Weights of a small mixture-of-experts language model, trained from scratch on English Wikipedia.
Size: 9 layers, width 192, vocabulary 15936.
Training: 443M tokens, 6754 steps.
Below are experts of layer 3 (counted from 0) of a mixture-of-experts language model. Rows are named router (the router's row for the expert), down (a neuron's output weights, with its number) and show model dimensions 0-191. Each number is 128 + 32 x the weight over its row's rms, rounded and kept within 0 to 255.
Before each expert's rows: a language model's description of what the expert responds to. This comes from a sample of Wikipedia text that the model never trained on.

# expert 10
List-item and row starts. Dashes beginning infobox and list lines after a line break, and pipes opening table rows; also commas and closing punctuation.
router [127 159 159 105 164 171  87  67  95  96  94 155  78 196 102 142  91 180 154  80 160  95 200 155 128 107 141 118 139  92 135  96 177 116 127 109  64  87  96 133  95 111 104 129 142 138 114  84 108 102 161 138 106 126  70  99  82  94 212 119 179 115 116 183 100  74 129 159 112 111  27  78 142 160 117 129 143 139 104 148 144 132 155 101 101 162  92  94 100 128 172 159  96 160 114 120 105  79 162 154  73 120 151 144 173  97 100  88 144  98 141  97 131 115 168 164  96 111 161  86  92 146 117 145 142 178  99 115 106 107 105 177 134 154 189 112 114 150 146 142 146 202 140 104 149 107 137  81 140 166  52  60  86 100 107 146 154 163 117  97 128 103 136 126 111 109 154 115 148 123 166 110 128  96 111 123 133 158 108 118 123  82  71 111 137 102 151 165  97  92 127 108]
down0 [153 118 139 163 154 175 133 133 181 112 108 115 169 123 130 136 133 144 102 124 122 142 116 120 110  93  88 173  66  93 147 136  71 102 181  87 158  61 120 120  88 103 110 144 107 166 197 146 121 176 177 117 195 145 133 145 142 138 164 128 108 168  75 100 122  87 128 159 101 174 123  94 115 177 129  87 131 107  93 122 196 115  92 124 105 107 119 193  93 154 105 165 156 127 145 150 149 187 133 134 124 172 180 164  85 129 141 128 115  76 115 178  87 159 184 160 159 143 127  74  83 145  97 109 119 159 159 153 121 142 117 115 123 137  88 137  89 174 148 151 126 112 147 113 184 111  75 162 195 164 158 172 123 131 107 183 141 155 191  84 109 121 140  77 138 159 175 102  52  90 172 134 143  99  90 153  92 124 157 113 151 195  98 140 175 143 170 158 105 119  87 117]
down1 [170 104  99 131 129 130 186 125 126 128 171 159 136  41 193 118 182 136  94 129 152 119  99 135 160 153 145 139 103 138 149 107  95 132 134 103 179 161  89 145 140  96 137 121 136 123 176 135 120 113 150 174 146  88 201 149 144  46 118 171  70 143 100 106 138  95 129 109 122 128 138 153 119 103 166 130 110 159 109 135 142  87 165 113 162 178 113  98  82  96 116 103 117 105 157 135 135  56  74 163 148 101 164 146 163 106 119 138 135 150  94 108 126 197 111 129  44 168  77  73 158 132 149 146 128 148 159  91  65 111  98 131 111 209 168 106 107 111 103 101  90  65 146 100 138 146 126 122  54 153 150 115 139 146 155  86 138 159  95  99 108 123 136 136  90  86 167 147  66 145 127 140 129 148  49 191 119 158 127 130 145 144 121 131 211  86  94 162 140 123 166 139]
down2 [ 87 153 118 153  77  65 148 115  99 178 182 126 127 178 116  83 182 115 106  95 127 119 138 122 178  72  93 103 191 157 142 110  96 160 149 137 176 131 125 135 127 110 173  91 125 107 165 136 180 144 151 118 120 130 102 187 119 162 197 135  92 148  61 105 143 190  88 118 132 142 141 196  58  84 117 112 109 174 162 124 136  75 157 151 114  48 154 112 171 122 180 156 117 104 165 126 120 177 113 178 147 119 128 142 103 196 139 164 117  92 174 159 173  92 118 108 169 116 116 136 120  62 134 154 139 117 128 163 136  90 152 148 186 147 128 122  94 123 119 104 132 104 132 114  88 110 143  79 106 135 129 146 111 108 141  93 140  95 147  83 135  72  85 127 119 175  81 109  56 173 151 160 132 108 129 145 118 153 142 111  97 104 115  78 124  86  58 124 148  99 154 178]
down3 [181  82  54 157  64  96 115 180 137 151 169 100 135  33 142 123 170 108 105 133 135 137 107 114 138 160 131 113 125 140 140  84 164 146 157  86 120 129 161 175  45 119 141 113 119 125  86 161 160 153 193  99 156  92 142 156 151 150  93 146 133  72 100 157 147 149 141 165 164 106 105 136 115 150 112 100 103  99  73 123  57 120 150 118 113  97 102 149 125 125  87  86 128 126 152 133 152 137  59 150 189 121 159  94 148 143 132 148 106 138 104 156 170 106 111 145 146 162 131 138 112  93 124  88 125  67 107 117  86 123 154 131 111  93 141  89 121 167  41 125 128  80 131 202 138 226 135 171 127 179 130 150 183 176 135 116  77 174 163 126 120  87 141 125 150 155 143 165  96 116 140  87 202 154 144 172 125 138 153 136  99 141 119  74 125 118 113 170 137 110  92 137]
down4 [112 153  84  83 109  71 130 125 131 142 179 151  98 147 105 154 153 154 111 161 102 147 175  92 103 146 156 137 166 147  92 128 116 135 139 142  93 180 135 140 103 145 146  87 134 119  96 125 139 175  68 138 180 151 128 144 140 112 118 135 119  98 116  94  83 161 160  78  94 126 195 130 157 121 111 129 112 135 125 129 137  93  76 119 125 123 116  64 189 120  47  85  93 138 166 103 157 112 120  98 164 176 120 135 133 147 146 154  75 146 139 136 144 142 144 118 163 140 100  93 191 109 151 142 113 170 118  76 156 107 141 152  33 147  97 138 169  27 103 111 120 168  99 242 136 142 106 106 114  92 134  95 124 141 147 101 106  79 141 115 139 157 142 135 147 150 149 131 175  46  65  92  88 116 183 151  96 131 164 127 196  69 160 133 145 107 133  90 131 111 166 101]
down5 [135 113 145 153 125 196 154 129 108 166 160 136 164 171  83 127  78  85 146 147 138 174 164 193 170 168 163 142 153 102 113 105 133 135 150 125 129 163 128 161 172  92 119 161 159 164 141  82  86 148 116 117  61  95 172 108 137  72 110 181 110  88 181 108  50 107  81  99 165 121 141 200  99 149  91 153 133  96 140 114 146 154 141 109 127 103 140  67 121 128 133 101 144 101 189 143  54 109 166 131  72  84 154 146 177 142 113  80 167 157 145 152 147 122  52 138 106 142 121 137 119 163 165 132 128 149  47  97 128 115 129 136 180  77 140 124 132  85 125  92 164 178 116 109 153 157 146  93 113  76 136 133 144 165 150 113 100 136  66 160 131 189 150 133 139 104 145 145  96 181 138 124  80 103 145 156 110 107 140 118 161 204 131  97 117 161 122 100 139 154  79  84]
down6 [159 150 136 125 103 126  75 141  60 167 126 132  94 189  69 123  91 113 119 111 129 141  51 107 179 125  93 130 111 143 133 158 113 110 119 109 131 122 134  73 170 161 143 148 100  87 135 109 128  71  99 189 196 106  98 165  81  49 113 132 101 109 147 135  99  79  74 109 103 159  78 111 104  94 122 142  95 126 167 189 125 107 150  96 135 118  91 179 136  50 139 163  37 111 123  99  97  94 100 113 149 135 135 159 114 125 174 116 121 138 132  97 120 112 100 119 147  87  81 147 103  82 143 118 208 167 156 127 125 122  70 108 153 174 109 121  92  94 145 144 145 144 131  88 133 157 147 159 145  81 147 126 112 142 110  92 106 166 125 100 146  96 161 135 140 124 141  71 162 108  97 105 137 149 118 166 165 224  90 112 102 179 135  70 156 177 160 147  95 167 132 108]
down7 [133 107 141 137 112 104 139 116 164  97 149 112  69 156 158 122 171 135 134 114 107 158 172  49 115 169 115  91 136 132 140 106 163 111 129 101 114  98 134 186  96 179 115 107 157 187 123 139  71 150 186 175 118 156 112 117 209  81 161 169 121 120 104 120 149 152 107 146 139 118 122 156 177 131 121 204 190 107 169 113 141 100 144 101 171  97 182 146 137 100 103 169  69 152  87 181 207 142 153  93 114 141  77  94 112 187 105 143 115 118 143 115 146  95 149 208 177 149 134 140 101 104 142 114 101 121 138 165 112 108 143 133 122  82  86 120 148  73 137 163 160 131 126 170 107 125  40 123  96 119 204  82 128 129 123 105 152 169  98 106 151 115 104 104  60 139 146 136 116  88 140 125 143 138  87 159 102 151 148 149 173 160  99 168 192 109 119 186  99 106 149 142]
down8 [ 29 149 159 161 133 138 171 154 146 176 122 103 139 117 177 106 107 166 147 112 163 128  99  88 164 165 126  35  90 131  73 158  85 169 132 137 149 183 141 171 183  50  99 153 122 138 111 140 118 133 151  86 174 139 170 123  48 142 141 140 113 123 131 129 173  91 144 128 126 124 150 147 215 158 133 179 138  94 111 103 165 116  97 118 126  95 172 149 181 121 176 151 199  93  89 134 150 181 113 207  92 157 132  90  86 144 145 163 144 126 127 108 144 128 136 164 111 171 125  47 114 139 124 166 157 131 106 133  93  85  93 145  58  76 158 127 153 132 171 123 135  96 139 146 109 130 133 112 111 133 131 173 105 114 116 126 100  99 122 183 100  88 117 177 116 111  94 133  50 139 135 167  86 112 161 155 170 109 114 122 135 127 167 143 131 119 125  96 113 116 120  97]
down9 [108 153 123 113 134 154 121 115 156 170 159 138 117  81 109  83 164 111 125 130 112 121 134 116 128 161 120 107  82  86 153 129 129 128 160 208 179  91  43 104 162 132 134 110 108 124 146 198 128 161 169 168  54 109 122 179 136 141 193 143 150 110 120 129 131 116  98 165  89 137 110 104  88 184 129 155 111 107 100 119 114 121 104  67 114 107 151 139  97  90 143 100 149  93 139 166 124 150 105 120 158 122  73  57 178 181  93 139 122 100 127 195 192 135 116 161 160 116  93 132 171 115 133 119  67 186 138 157 114 131 175 129 107 195  69 130 158 148 134 170 180 110 133 108 128 131 182 147 154 232 117 133  71 157 134 188 159 130 168 139 164 134 154 107 124 104 169  81  62 158 162  96 112 104 126 161 138 101 129 133 145 121 131 108 116 146 177 132 114  73 139  89]
down10 [152 124 123 234 100  93 120 132 144 110 162  60 110 124 139 106 154  86  88 190 107 137 165 125  91 104 116 122  88 170  96  82 180  90 129 121  87 118 110  83 102 120 142 148 134 146 148 145 171 144 128 134 153 160  94 116 143 167 135 115 128 137  79 121  65 122 128 184 143 114  67 140 122 145 115 134  92 144 113 149 106 167 152 118 176 127 109 101 142  85 150 165 125  66  86 109 105 125  90 145 110 135  53 184 130 112 164 135 104 128 146 142  91 125 160 126  93 164 168 157  92 138 119 112 152  72 185 111 152 146  83  90 172 150 188 121 107  96 178 150  53  86 142 129  84 117 122 174 113  82 159 148 100 127 164  97 125  99  98 150 103 115 100  60  65 136 108  79 165 154 121  71 116 134 102 150 110 113 135 123  83  46 203 160 150 135 118  92 169 137 102 116]

# expert 18
Clause-separating commas. Commas ending a noun phrase or clause in prose, especially after appositions and dates, plus some and; e.g. general, physicist, 1942.
router [140 159 166 146 143 130 101 126  72 106 132 117  80 168 118 122 125 126 142 123  82 138 208  90 153 160  95 107  81  90 123  85 162 108 158 121 109  98  86 161 144  98 152 116 133 115 124 119 142 170 168 121 129 141 107  98 157 132  99 143 189 116 107 176 166  65 112 130 119 149  74  85 113 136  96 118 107 159 119 160 134 119  95 171 118 124 115  92 112 177 164 144 126 111 114 166 114  40 145 114 146 164 173  80 140 187 100 145 149 137  95 113 115 125 157 169 180  99 184 104 149 117  99 145 145 190 161 147 107 147  85 158 129 139 181 137 179 191 124  98 130 166  99 159 143 125  33 103 148 106  72  35 184  72 121 139 114 190 173  79  78  95 141 125 141  83 186 100 167 129 100 115 148 108  96 118 132 183 132 118 158 137  97 131  84 144 141 116 103  92 107 149]
down0 [132  67  93 145 143 113 154 136 132 123  92 117 122 135 175  73 177 117 125 163 115 124 117 132  68  92 107 193  37 178  77  90 140 115 134 141 122  26 140 154 125 137 116 108 132 161 151 156  91 152 183 113 161  98 150 148  87 185 163 128 117 133 129 147 155 130 154 101  66 143 166 109 169 162  71 172  76 122 118  62 151  92 138  53 134 122 169 122 123 184 155  95 123 139 105 152 133 113 113  81  68 220 175 135 111 121 137 117 147 110  97 107 164 112 179 114 135 162 164 101 156 147 122 138 122 114 109 143  98 154 106 104 104 143 152 101 140 166  98 122 100 108 119 111 123 153 155 144 119 146 182 168 140 191  89 149 109 148 141 109 132 144 109 113 181 135 152 148 106 134 135 109  92 118  89 170  46 115 119  96 195 151 100  97 142  85 110 121 169 182 147  83]
down1 [135  65 102 106 133 174 169 159 151 106 161 118  88  91 139 153 119 151  75 119 104 108 121 129 161 163 168 134  65 166 116 142  85 102 146  73 109 140 149 143 125  59 147 100 155 161 125 110 160 147 171 149 113 156  97  97  97 130 157 157 143 142  99  73 127 129 174 112 126 177 144  94  71  94 149 126 115 100 143  58 105 123 154 164 155  89 138 169 201 126 106 140 183 119 129  77 126 133 170 123  96 104 108 160  82  91  93 187 117 143 130 154  97 141  95 120 135 159 164  94 138 100 106 120 108 119 108 170 134 106 156  99 194 134 110 187 109 171 137  85  80  83 149 173 128 124 123 161  97 213 160 112 104 143 123 138 177 140 175 134 163 169 178 127 110 113 168 149 107 140 161 141 189 146  23  87 187 120 110  91 175 106 133 116 152  93  75 117 148 155 152 143]
down2 [ 98 134  66 109 120 131 174  97 131 163 141  64 121 132 142 154 151 130 100 175 101 131 119 135 112 105 100 159 145 156 150 130  99 130 161 131  72 146 130 186 131 100 162 125 145  72 133  99 147 167  92 138 114  91 148 121 182 142 167 193 159 164  98 149 143 141 128 130 137 151 116 149 116  89  50 145 105 151 120  70 133 118 192 142 106  88 111   8  94 110 112 136 140 170 156 172 165 145 114 175 123 125 105  94 139 110 127 116 143 105 161 118 176 167 121  96 150  74 138  93 127  97 131 241 141 119  90 119 130 123 108 121 146 181 109  89 114 167 155 149 110  89 146 131  85 126 177  74  59 138 105 130 147 189 165 100 150  87  97 100 154 136 144 108 119 129 147 153 110 132 140  90 159 159 147 171 127  74 115 118  95  97  66  94 140 154  99  64 154 110 207 119]
down3 [148  88  94  75 154 116 149 133 115 100 130  83 120  66 105 131 157 100 108  97 110  90 139 133 173 154 180 138 103 126 142  81 112 163 160  87 143 116 151 105  96 122  90 154  49 125 150 101 113 162  77 125 148 117 152 151 143 104 110  91 151 136 101 181 151 184 125 150 180  74 110 155 137 158 130  51 109 132 121 143 124 173 157 179 174  89 118 125  78 123  77 139 127 136 130 117 125  86  86 121  92 152 108 113 139  87 113 144 155 178 135 145 137 165 126  48 153  88 146 117  99  82  91 155 162 142 139 139 133 104 187 198 131 162 118  56 103 162 120 102 180  84  98 103 144 190 120 130 112 112  89  64 165 176 131 123 105 187 112 115 119 119 113 127 149 123 156  79 112 116  80 181 162 124 196 153 190 101 178 133 124 190 125 169 140 132 134 179 170 108 145 160]
down4 [ 64 170 183 124 158 122 107 183 116 130 155 106  90 143 112 163 166  82  97 107 120 165 171 108 156  97 128 153 161 132 146 119 153 162 101 202  69 125 148  93 128 144  93 136  99 159 132  91 120 125  80  96 121 167 164 129  78 157 120 142 152 163 106 142 116  89 179 123 180 156 128 121 108 163  96 121 168 147 102  93 122  80 111 117 113 136 171 146 141 135 177  97 113 118  91  96 146 147 113 136 105 109 129 130  66 140 143 112 139 123  86 167 108 126 147 194 132 170 162 121 120 103 158  74 156 230  82 126 176 136 118 120 131  72 119 160 142  95 110 111  97 175  50 102 113 136  97  93  94 164  80 133 129 126 150 124 104 126 179 170 191 159 112 187 208 132 130 186 128 102 113 129 131  77 209  97 109 101 151 106 133 107 159 139 111  48 131 130 101 129  80 148]
down5 [ 34 113 147 132 121 167  86 181 135 146 119 118 149 188 167 127 104 167 160 168  81 148 178 157 151 129 184  99 126 105  93 134  93 100 149 169 149 148 160 157 169  96 128 151 160 123 157  98 113 103 151 164 101 159 148 154 114 113 164 191 160 121 186 151  76 111  98 109 182  80 141 154 111 140 115 117 101 116  83 120  92 138 106  71 142 151 123  99 156 115 122 129 114 115 180 138  90  89 166 108 112 131 103 101 155 157 144 143  76 162 138 103  84 107  88 131 151 114  82 102  67 174 168  73 159 162  95 137 165 144  88 114 179 120 171 166 113 142 155 136 193 214 154 165 169 146 162  98 139 125 128 123 206 189 118 126 112  94  99 133 177 173  86 133 129  90 180 160 136 151  78 116 109 140 123 122 105 138 121  50  86 114 149 130 145 134 147 134  80 163 147 124]
down6 [148 119 166  95 124 116 138 102 152 139 107 109 134 176 156 118 133 131 119  91 132  65 163 113 166 173  65 183 127 130 121 168  99 133 128  78 149  98  66 156 126 158 141 165 101 118 135 153  84  93 109 109 123 150  74 143 103  59 127 144 128  52 159 151 138 112  85 118 122 158  94 160 108  62 164 178 116  86 163 102 148 128 145 168 156 147 162 157 136  98 116  92  61 105  88 146 121 127 129 133 127 153 139 155  89 116  95 169 183  95 180 119  82  87 104 156 124 135 171 140 107  96 117 135 135 152 116 109 127 136 107  55 164 146  93 128 152  92 117  97 129 162  90  88 221 177 107  95 121  72 156 134 124 121 105 106 132 184 159 185 139 146 132 143 107 144 121  89 198 116  92  86 142 159 117 104 151 195 108  23  98  79 139 109 161 133 170 138 135 112 108 173]
down7 [118 118 151 118  83 162 163  61 104 155 132 175 117 111  74 103 122 132 148 133 173 127 106 157 133 115 147 164 156 126 106 107 177 144 117 125 139 143 108 158 166 164 129 139 162 126  74 139 122 149 152  89 135 155 103  90 146 107 105  93 108 122  94  50 132 140 138 133 105 104 108 101  95  80 184 121 177 182 145 117 139 130  69 171 122 120 116 193  82  70 142 176 130  98 144 129 130 173 147 125  62 183  93 140  96  77 166 139 123 109 146 117  93 100 117 225  76 174 117 155  96 125 110 144 125 160 165 127  21 131 121 120 122 129 172 121 130  78 173 137 137 113 105 120 139 162  31 160 193 154 156 114  89 131 109  76 151 119 147 190 154  55 179 114 137 168 139 135 130 157 100 111 129 127 125 112  99 116 162 102 101 121 181 164 173 113 131 158  86 122  93 126]
down8 [109 158 191 208 120 158 158 179 120 185  89  88 160 162 165  98 153 109 120 113 143 112  78 149 158 180 150  98  77 106 145  78 131 162 116 106  85 103 169 152 104 109 136 204  85 136 118 112 116 154 111 134 151  85 136 113 113 121 128 143 135 166 104 135 100 124 106  92 133 129 183 116 172 123 113 141  72 149 171 115 135 114 108 151 125 134 182 190 162  69 125 129 171 125 134 117 130 175 140 154  96 165 147 168 142 113  92 130 175 139 161 124  74  84 177 172 161 169 119  46 152  97 167 103 136 111  48 161 142  73 109 165 119 153 145 206 106 175 162 141 129  95 141 104 151 145 107  99 111 173 205 175 115 121 153 194 126 145 120 135 173 125  81 132 119 114 102 115 144  72 130 135  82 145  82 151 105 153  88  82  97  75 149 146 134  97 141 130 143 119 129 135]
down9 [152 118 137  96 142 149 136 131 122 130 108 165  74 100 120 130  87 163 142 130 107 158  47 109  62  96 149  62 164 116 135 130 137 132 151 212 133  98 119  86 109 133 136 108  99 154 140 171 123  53 128 108 160 111  95 147  94 113 153  98  97  84 169 146 135 108 145 166  87 103 105 154 129 188  95 116 125 113 108 137 168 129 138 124  65 107 182 114 162 119 108 166 118 134 160 158 122 146 163 130  74 163 113  56 156 141 147 142 163 128 110 151 137 153  91  83 191 141  91 131 108 169 201 150 158 185 152  77  87 144 120  77 108  88  76 147 115 113 124 129 130 158 109 142 159 168 204 112 128 138 106  64 124 105  98 126 147 116 104 159  70 149 150 100 137 103 110 101  83  79 103 183  79 128 109 108  89  90 135 122 121  96 118 130 173  81  91 103 204  81  84 177]
down10 [121 156 153 203 117 171 121  82 142 142 170 101 145 141 122 119 140 145  67 178 169 159 146 117  75 146 159 125 160 145 161 159  83 164 168 136 100 131 134 174  93  61 169 189 132 135 132 149 142 158 115 117 116 186 111 129 133 117 126  78 131 132 114 107 120 108 112  87  99 215 118 141 132 170  73 169 127 151 155 105  79 119 143 110 128 134 146 190 151 132 148 162 149 121  94 141 115 134 156 210 143 124 143 112 134  97 149 108 124 110 155 101 211 125  90 152 145 135 115  95  73  69 147 159 127 105 139  75  55 139 132 135  71 107 122 120  89 155 171  97 124  88 138 175 143 103 128 149  85 123 142  43 202 109 138 118 163 149 108 147 124 135 164 120  69 140 142 105 156 152 128  76 110 149 150  96  76 135 136  98 180 132 199 153 167 141 124 137 214 151 128  93]

# expert 2
Opening parentheses, line breaks. Opening parentheses after names in lists and tables, e.g. country, team or year tags; also line breaks ending list items and headings.
router [144 148 129 136  99 138 106 156 115 174 151 120 110 119 120 127 131 159 171 132 138 219 129 175 186 168  91 125 142 141 160 125 134 163 170 140 141  82  95 121 173 101 186 122 125 136 119 109 124 158 105 136 183 165 152  83 191 166  91  76 136 155 167 139 118 174 120 134 195  98 142 130  92 116 117  98  85 164 149 144 141  85  95 196  97 120 110 116 197 131 199 138 118 133  77 137 101  92 117 103 101 199 186 102 138 127 116 111 145 122 140 181 179 119 200  79 123  96 174 106 159  80  76 183 107 106 177 123  98 186  86 146  98 113 115 125 145 130 113 147  94 160 131 134  83 122  69 126 101 145  91 103 105  48 107 141 120 112 148  86 142 128 136 204 127 127 176 136 162 124 128 107 149 113 107 134 138 189 122 139 146 172 120  86 107 135 127 162 118  96 182 176]
down0 [101 131 178 183 100  97 152 145 127  96 102  78 132  87 155 104 139 164 103 142 104 151 101 144  94 123 165 121 129 132 135 160  83  58 171  83 114 135 139 174  95  84  70 142 167 113 150 175 138 147 105  44 201 112 127 130 111 135 113  78  79 118  86  80 154 107 145 144 113 124 113  34 134 130 135 135 140 197 140  76 201 164 154 126 121  97 144 128 165 113 155  85 167 140 142 123 151  69 154 155  78 122 163 182 137 130 112 111 162 166 146 143 119 112 126 115 165 153 156  80 213 204 132  62 133  77 107 124 125 144  80  75 145 117 145 167 101 131 188 141 141 131 144 137 146 157 102 128 114 158 141 171 152 156 124 122 190 116 112 177 135 135 125 116 119 138 182 139  78 133 102  98 101 128 129 121 107 193 143 139  97 100  90 131 154 119 133 124 170 144 188 105]
down1 [124  92 102 116 144 113  87 111 165  59 110 129 180 100 134 141 152 111 115 152 117 127 121 163  96  80  64 129 105 112 129 146  74  34 164  56 129 161 116 130 114  71  74  92 122 132 131 180 136 193 109 188 118 147 101 113 137 136 133 151 131 111 142  97 102 129 105  77  91 123 143 114 107  95 130 125 110 129 147  80 161 108  96 189 115 175 139 110 102  77 138 171 138 182 162 140 121 108 125 159  95  76 118 204  88 101  99 161 195 160 136 174 113 161 146 132  99 151 141 123 170  97  91 153  70 116 167 162 119 134 104 132 160 167 174 129 180 109 161  60 173 153  99  72  75  57 118 116 156 114 112 133 141 162 159 116 163 129 131 141 123 110 128 148  92 173 140 115 142 115 157  77 124 148 118 115 189 130 116 140 152 174  69  90 101  90  94 156 164 127 182 131]
down2 [164  80 114 175 130 115 121 110 121 175 157 138 140 130 121 140  97 142 144 104 132  87  72 102 154 112 157 105 143 109  65 139 114 125 108 168  78 134 176 168 128 118 103 138  99 117 163  79 120 170 162 128 175 156 176 142 180 122  67  89 104 144  49 146 161 140 136 183 105 153 136 118 173  70 142  78 115 186 117 136 118 156  93 125 134  86 131  76 113 134 108 161 121 147 172 137 178 164  70 150 113 134 149 121  82 122 147  72 118 111 150 108 140 149  94  89 108  95 133  47 119  80 145 123 179 138 180 132 100  41 163 119 131 164 192 130 119 123 138 108 142 152 150 124 115 149 117 109  51 101 132 109 146 145  95 140 106 155  54 110 114 137 138  80  20 118 125 131  82 187 131 144  79  70 154 152 157 131 113 134 128  88 128 119 130 130  77 100 146  70 140 117]
down3 [149 108  73  98 130 159  79 120 142 148 166 168 168 133 131 149 120 106 125  43 141 144 144 112 109  90 137 151 211 149 122 121 179 127 101  85 129 104 159 107 117 118 120 102 105 114 126 122 148 147  96 115 160 140  85 199 168 132 101 129 172 147 145 115 185 187 123 164 133  56 123 108 154 155 117 135  88  64 153 125 131 145 153 168 137 128 139 199 168 150 103 186 145 108 162 158 107 128 123 117  90 196 118 138 155 119  77 152 158 179 134 135 183 140 110 139  85 104 106 167 154 145 130  87 118  90 128 161  79 150 187 154 143 123 140 156 138 183  96 153 178 167 171 103  99  92 157  73 117 133 136 107 125  70 102  85 160 133 128 100 156  58 131 101 154  71 219 122 116 107 119  74 154 115 203  95 157 125 133  81 144 115 125 142 104  95 159 140 140 158 146  77]
down4 [123 167 134 115 125 137 101 127 155 112 114 104 126  85  69 141 136 102 126 139 138 186 121  73 121 140  85 103 135  92 142 129 120 174  86 118 102 124 118  92 140 204 121 122 162 124 125 165 152 150 128 141 152 141 115 125 145  91 208 148  93  96 185 171 140 131 192 122  49 100 192 108 107 106 129 145 136 136 102  99 106 162 125 125 150 160 106  58 173  79  87  90 120 143  52 156 107 192 188 137 167 219 188 136 118 118 102 134 143 132  31 112 124 110 103 106 147 133 111 137 137  83 175 123 139 166 113 149 140 109 110 128 149 133 185  90 150  53 126 127 131 189  66 113 124 165 123 117 166 114 144 167  74 109 132 109 124 106 133 146  75 169 111 114 133 155  85 141  83 183 110 107 159 162 146 134 158 149 135  78 175 147 135 106  78 116 190 120 136 129 110 137]
down5 [159  45 138 157  63 166 138 171 152 183 147 194 200 179 101 126 127 144 159 148 134 124 156 151 147 139 178 110 181 112  90 147  88 127 126 177 152 173 116 159 140 137  95 100 150 124 175 134 127 170 152  80  92  96 168 152 206  85 136 193  94  99 142 112  90 134 110  56 101  76 136 126  77 163  81 149 156 131 156 109 133 153 145  80  76 121  93  52 133 160 141 119 115 125 138 145 126 129 154  86  85 125  88 132 154 112  72  90 102 189 100 127 128  73 130 142 179 144 119 124 101 166 167  92 166 105 101 121 138 106 129 141  96  89 154 120 108 136 112 140 176 181 126 125 184 135 152 110 156 145 174 126 147 112 198 133 154  87 131 114 141 129 144 125 144  87 108 139 131 140 119 141 111 138  51 137 115 127  98  91 172 178 181 126  76 148 126 108 144 157  82 119]
down6 [141 119 158 135 177  93 115 135 137  54 157  99 136 159 135  91 108 124 132 104 101 160 123 178 131 125 112 136 112 143  65 172 147 109 130 119 141 111 183 173  91 158  75 152  90 142 112 156 148  94  89 131 104  94 132 109 104 131 103 172 111 101 151 175 162  96 140 144 143 130 130 130 121 174  94 147 123  90 140 112 123 146 115 121 152 172 131 137 112  75 112 148  81 130  87 132  92  77 169 167 121 140 137 137 107  79  69 145 123  67 122  83 141 120  53 142 148 140 117  89 142 123 161 203 135 143 161  85  84 141 170 110 119 130 165 198 150  57 140 125 160  63 132 157 130 176 134 128 147  97 118 189 115 124 111 172 114 154 136 144  72 121  94 165  75  86 103  72 188  79 123 133  94  93 147  64 144 177  81  39  90 136 124  89 106 163 191 128  83  98 101 134]
down7 [122 156 141 109 140  77 121 141  80 127  92  77 142 112 120  92 166 118 122  74  97 120 197  80 122  90  87 143 145 111  96 148 109 102  96  88 153 131 165 127 151 156  72  80 115 156 115 134 125 141 124 134 136 153 190 101 145 155 160  92 140 131  99 103 159 192 131 133  73 164 131 206 157 199 137 161 144  96 154 132 185 101 173 124  61  77 115 160 142 104 105 133 142 118 141 142  98 166 132  89  75  61  65 195  49 164 148 192 124 122 100 113  97 160 149 162 140  85 157 124 110 127 112 186 118 156 149 135  79 119  96 166 103 175  98 101 102  70 153  76 227 145  71 161 110  94 132 120 114 165 135 116  85  88 142  95 129 155 109 113 157 170 146  91 112 158  76 160 120 151 122 157 146 120  90 153 137 119 157 139 109 148 143 140 139 122 102 117 126 116 111 137]
down8 [134 157 159 170  96 130 130 206 161 139  86  81 140 104 116 137 164 136 161  96 181 116 118 130  93 202 125  97 109  91 142 125 148 205 132 107  83 110 213 133 112  77 159 109  95 160 119 108 118 132 157 116 164  75  94 125 142 120 195 152 142 164 136 169 108  87 119 115 162 168 127 133  98 120 141 115 127 142 135 163 135 140  76 154 153 130 118 134  86 102 147 166 171  74 117  79 149 118 163  81 135 137 161 106 158 160 175 191 174 116 105 118  74  77 128 109 170 120 131  67 109  90  49 128 132 120 161 132 132  91  80 171 105 117 100 158 110 144 121 116 117 135 133 112 135 178 101 155 134 133 224 215 105 186 105  74 111 126 126 146 121 115  90 156 171 163  87 130  58 175 131 142 125 130 105  70 115 132 142 140  99 156 142 155  86  84 123 133 128  95 139 128]
down9 [103 148 187 128 168 127  90 145 149 150 125 115 102 164  97 145 194 151 158  73 135 190 125  62 122 155 129 148 122 121 226 145  65 141 108 124  89 162  78 158 105 176  78 150 184  91 106 150 123 135 107 112 115 134 157 113 130 125 176 106 144 151 181 160 153  86 125  98 110 113  87 133 157 119 162  86  64  78 128 112 112 110 177 139 101  95 145 136 137 165 112 163 102 143 116 186 110 187 190 112 101 147 126 107 156 132 138  89 153 129 139  96 123 125 121 148 153 137 193 156 166 158 179 123 166 144 104  95 107 109 177 131 143 107  75 138 197 142 173 107 166 125 203 137 131  84 120 117 121 170  81 145 146  99 204 109  73 144 127 154 121 130 154 188 174 125 156 135 161  74 126 169 204 162  91 118 155  88 155 113  96 121 103 141 124 128 139 165 124 115 116 130]
down10 [ 54 136 170  85 102 172 155 162 143 107 103 116 109 144  83 105  93  97  96 125 131 183 121 155 190 114 125 128 110 108 114 146 104 167 136 146  89  72 148 122 143 115 182 115  76 153 100 121 140 113 136 133 142  84 106  86 101 182 121  96  65 131  80 130  97 132 159 129  94 126 112 175  46 149 137 120 156  62 103 134 107 159 127  99 116 156  99 157  87 103 161 139 135  52 142 100 117 126 163 177 171 140  44 167 161  84 156 123 146  92  88 124 110 178 119 132  66 117  93 174  81  68 128 149 139 129 107 116  91 153  64 117  96 100  93 119  96 177 115 143  78 114 140  76 108 126 138 112 123 140 127  89 148 109 114  73 170 111 105 180 109  93 105 182 109 120 131 107 112 104 197 182  89 101 135 166 127 140 122 133 100  89 116 190  65 139 157 108 112  94 119 103]